Weights of a small mixture-of-experts language model, trained from scratch on English Wikipedia: 10 layers, a variant of Adam for the experts.
Below are experts of layer 6 (counted from 0) of a mixture-of-experts language model. Rows are named router (the router's row for the expert) and show model dimensions 280-319. Each number is 200 + 40 x the weight over its row's rms, rounded and kept within 0 to 999.
Before each expert's rows: "mostly gets" lists some tokens that are sent to it at least half of the time. This comes from a sample of Wikipedia text that the model never trained on.

# expert 26
mostly gets: " all", " head", " north", " right", " non", " one"
router,156,186,200,172,233,242,265,185,226,215,179,184,179,208,253,152,281,196,199,165,165,227,147,241,282,209,231,223,217,181,185,170,269,178,194,201,250,143,142,159

# expert 25
mostly gets: " %", " average", " JPL", " Votes", " MPC", " Candidate"
router,210,148,230,161,221,200,232,270,237,205,194,230,131,225,223,123,182,191,146,266,209,222,192,191,239,199,261,150,190,161,154,290,200,226,272,242,238,302,187,246

# expert 11
mostly gets: " My", " Love", " You", " Dead", " Holy", " Great"
router,165,189,214,162,162,189,189,197,236,212,240,214,148,200,154,259,261,216,190,175,229,206,215,254,204,191,114,333,144,196,162,130,219,192,185,175,249,203,187,209

# expert 6
mostly gets: " Phylum", " British", " United", " Czech", " Sri", " Indian"
router,231,193,190,164,147,276,202,265,156,224,179,197,232,167,167,184,162,198,231,249,139,167,244,256,261,204,156,163,242,256,189,235,214,152,199,184,207,214,247,223

# expert 22
mostly gets: " more", "idae", " Species", " less", " species", " classification"
router,269,259,197,226,177,188,167,188,193,168,160,176,208,151,236,223,210,157,156,203,178,214,251,155,208,198,227,175,256,261,215,144,233,292,226,163,153,128,181,175

# expert 17
mostly gets: ").", "\".", ".\"", " where", " However", " because"
router,256,192,186,191,209,126,146,183,117,218,275,151,201,232,238,218,147,201,184,157,217,266,215,151,222,229,200,207,288,214,171,126,195,245,215,270,128,278,244,178

# expert 8
mostly gets: " Succeeded", "Scientific", " Binomial", "Personal", " Spouse", " classification"
router,149,243,246,209,255,199,255,254,221,263,222,152,145,206,177,178,172,214,263,185,192,153,144,178,222,266,277,194,244,176,208,175,234,213,182,218,149,170,244,222

# expert 7
mostly gets: " Kh", "ü", " Che", " Pe", "ij", " Ba"
router,190,231,153,177,202,128,213,143,201,211,193,179,236,213,171,212,239,233,222,141,218,181,169,209,233,160,240,250,224,163,238,190,149,123,150,244,219,166,174,146

# expert 5
mostly gets: " −", "–", " +", " €", " .", " $"
router,202,217,161,194,142,183,179,219,174,149,260,141,254,189,215,182,189,236,175,174,150,235,230,284,219,126,182,162,190,213,157,239,249,230,308,157,155,226,250,272

# expert 28
mostly gets: "′", "″", " km", " mi", "_{", " m"
router,136,209,238,265,217,199,229,193,172,221,185,149,282,226,155,252,127,219,246,210,251,181,222,231,145,163,267,97,249,184,166,228,157,118,236,195,191,205,208,194

# expert 16
mostly gets: "arn", "od", "oc", "rat", "iv", "erm"
router,226,191,227,195,202,124,163,182,231,168,212,282,224,251,249,194,260,238,247,159,229,230,137,199,153,154,261,255,125,214,229,276,177,167,149,284,198,209,192,185

# expert 19
mostly gets: " National", " University", " International", " Democratic", " York", " Republican"
router,223,263,206,154,143,201,234,204,250,181,229,214,128,215,205,219,248,209,252,169,166,205,186,218,99,187,205,240,175,223,155,207,234,211,182,247,316,221,205,206

# expert 27
mostly gets: " k", " Y", " K", " U", " I", " you"
router,203,185,196,211,207,273,193,235,165,201,122,233,247,165,187,176,181,191,199,201,176,122,229,243,233,207,163,178,213,245,235,195,187,147,169,223,84,177,174,195

# expert 31
mostly gets: " with", " during", " against", " between", " including", " for"
router,169,216,198,232,198,188,215,146,151,149,187,207,190,106,229,220,151,201,205,252,170,174,208,176,188,232,177,295,116,275,157,165,214,158,181,119,168,197,187,243

# expert 4
mostly gets: " J", " B", " M", " D", " F", " T"
router,200,276,139,225,194,188,165,219,233,147,203,179,296,174,196,224,244,215,199,228,231,220,177,181,218,243,214,138,192,178,226,161,229,253,218,258,225,165,166,196

# expert 3
mostly gets: " his", " their", " its", " her", " this", " new"
router,212,202,190,196,254,241,157,164,214,185,236,168,149,163,206,201,160,258,180,163,219,195,233,182,158,227,205,183,111,196,199,240,143,229,206,189,229,173,148,163

# expert 2
mostly gets: "|---|---|---|---|", "|---|---|---|---|---|", "|---|---|---|---|---|---|", "|---|---|---|", "|---|---|---|---|---|---|---|---", "|---|---|"
router,206,231,244,217,209,230,230,284,194,245,220,160,166,213,216,142,199,176,241,189,197,230,192,195,133,240,294,212,226,151,202,208,191,245,239,218,147,253,229,178

# expert 14
mostly gets: "6", "5", "0", "7", "4", "8"
router,142,212,259,181,211,124,228,207,270,242,245,197,189,230,170,160,225,182,225,152,177,201,244,167,244,226,226,145,212,166,163,244,228,149,215,149,220,196,176,212

# expert 23
mostly gets: " —;", " guitar", " ESP", " ENG", " ref", " FRA"
router,229,162,162,235,218,207,197,183,99,205,183,192,246,202,144,170,215,150,210,148,195,204,196,278,194,167,203,177,216,195,201,225,204,280,204,206,316,285,212,209

# expert 10
mostly gets: " life", " director", " development", " band", " company", " project"
router,209,246,282,180,207,191,175,256,271,250,189,209,229,250,219,166,196,119,96,212,252,207,193,152,201,206,184,195,224,236,190,248,188,229,219,188,217,138,189,267

# expert 20
mostly gets: " political", " social", " Roman", " civil", " mon", " religious"
router,245,175,252,241,181,175,260,184,176,246,289,206,155,106,158,241,163,135,195,261,205,195,155,253,175,140,200,133,201,214,138,155,164,182,218,211,291,224,179,231

# expert 21
mostly gets: " July", " October", " September", " April", " November", " February"
router,235,247,194,210,260,150,227,160,152,144,223,194,149,181,215,140,143,296,192,202,227,165,258,186,153,219,188,215,208,187,250,265,207,142,160,151,182,156,191,216

# expert 0
mostly gets: " when", " was", " they", " been", " he", " However"
router,151,181,232,175,166,226,220,180,201,229,261,132,241,184,193,171,235,195,171,195,192,136,174,153,210,157,115,233,231,229,247,173,194,207,143,173,100,143,193,135

# expert 24
mostly gets: " Championships", " France", " Spain", " Italy", " Russia", " Germany"
router,222,236,255,229,152,160,272,172,187,222,157,184,203,286,256,176,167,197,157,194,171,192,183,165,191,178,191,168,243,176,219,228,159,228,229,225,223,179,228,178

# expert 15
mostly gets: " ", "1", " £"
router,193,199,228,220,239,262,167,123,217,134,215,256,190,100,229,233,185,236,162,190,223,186,160,272,273,240,227,219,148,215,228,180,189,205,216,216,199,245,237,238

# expert 18
mostly gets: " ==", " ===", " =", " ====", "died", "9"
router,149,161,203,196,196,202,128,164,231,136,211,235,185,138,223,203,259,226,227,239,183,247,197,156,227,98,184,243,245,155,233,185,214,186,232,117,142,187,197,163

# expert 12
mostly gets: "ić", "berg", "ville", " Johnson", " Wilson", "ira"
router,272,184,141,163,196,199,145,201,208,254,159,192,211,172,166,189,210,161,230,199,198,203,223,168,163,170,203,184,126,159,198,190,184,234,223,226,160,156,179,159

# expert 9
mostly gets: "\"", ")\"", " Records", "OS", "”", "\")"
router,207,171,158,205,157,227,170,232,248,187,149,204,169,195,249,209,159,180,220,177,209,236,189,157,231,146,169,205,229,264,230,154,261,184,176,227,210,220,226,159

# expert 1
mostly gets: " Preceded", " Phylum", " Binomial", "=", " Born", " Clade"
router,168,207,222,271,186,255,204,191,193,182,185,244,219,225,138,181,261,237,229,178,253,204,270,190,176,255,199,218,207,138,179,173,199,257,137,191,214,229,213,189

# expert 29
mostly gets: " made", " used", " held", " began", " became", " took"
router,236,137,234,206,230,209,151,185,195,210,140,220,256,215,193,256,155,210,134,263,161,211,187,193,125,188,110,208,195,184,233,160,203,251,237,184,112,183,235,248

# expert 13
mostly gets: " Jr", " William", " Robert", " vs", " Mc", " McG"
router,170,200,179,286,244,164,195,202,110,145,219,238,141,212,198,227,149,173,225,165,183,159,229,122,198,245,224,153,209,202,231,206,262,266,236,204,257,261,239,136

# expert 30
mostly gets: " “", "The", " former", " List", " titled", " largest"
router,202,153,173,231,134,273,241,178,159,225,202,174,149,188,226,130,196,299,226,203,201,193,182,193,229,256,220,236,266,166,173,234,104,240,148,207,252,245,249,174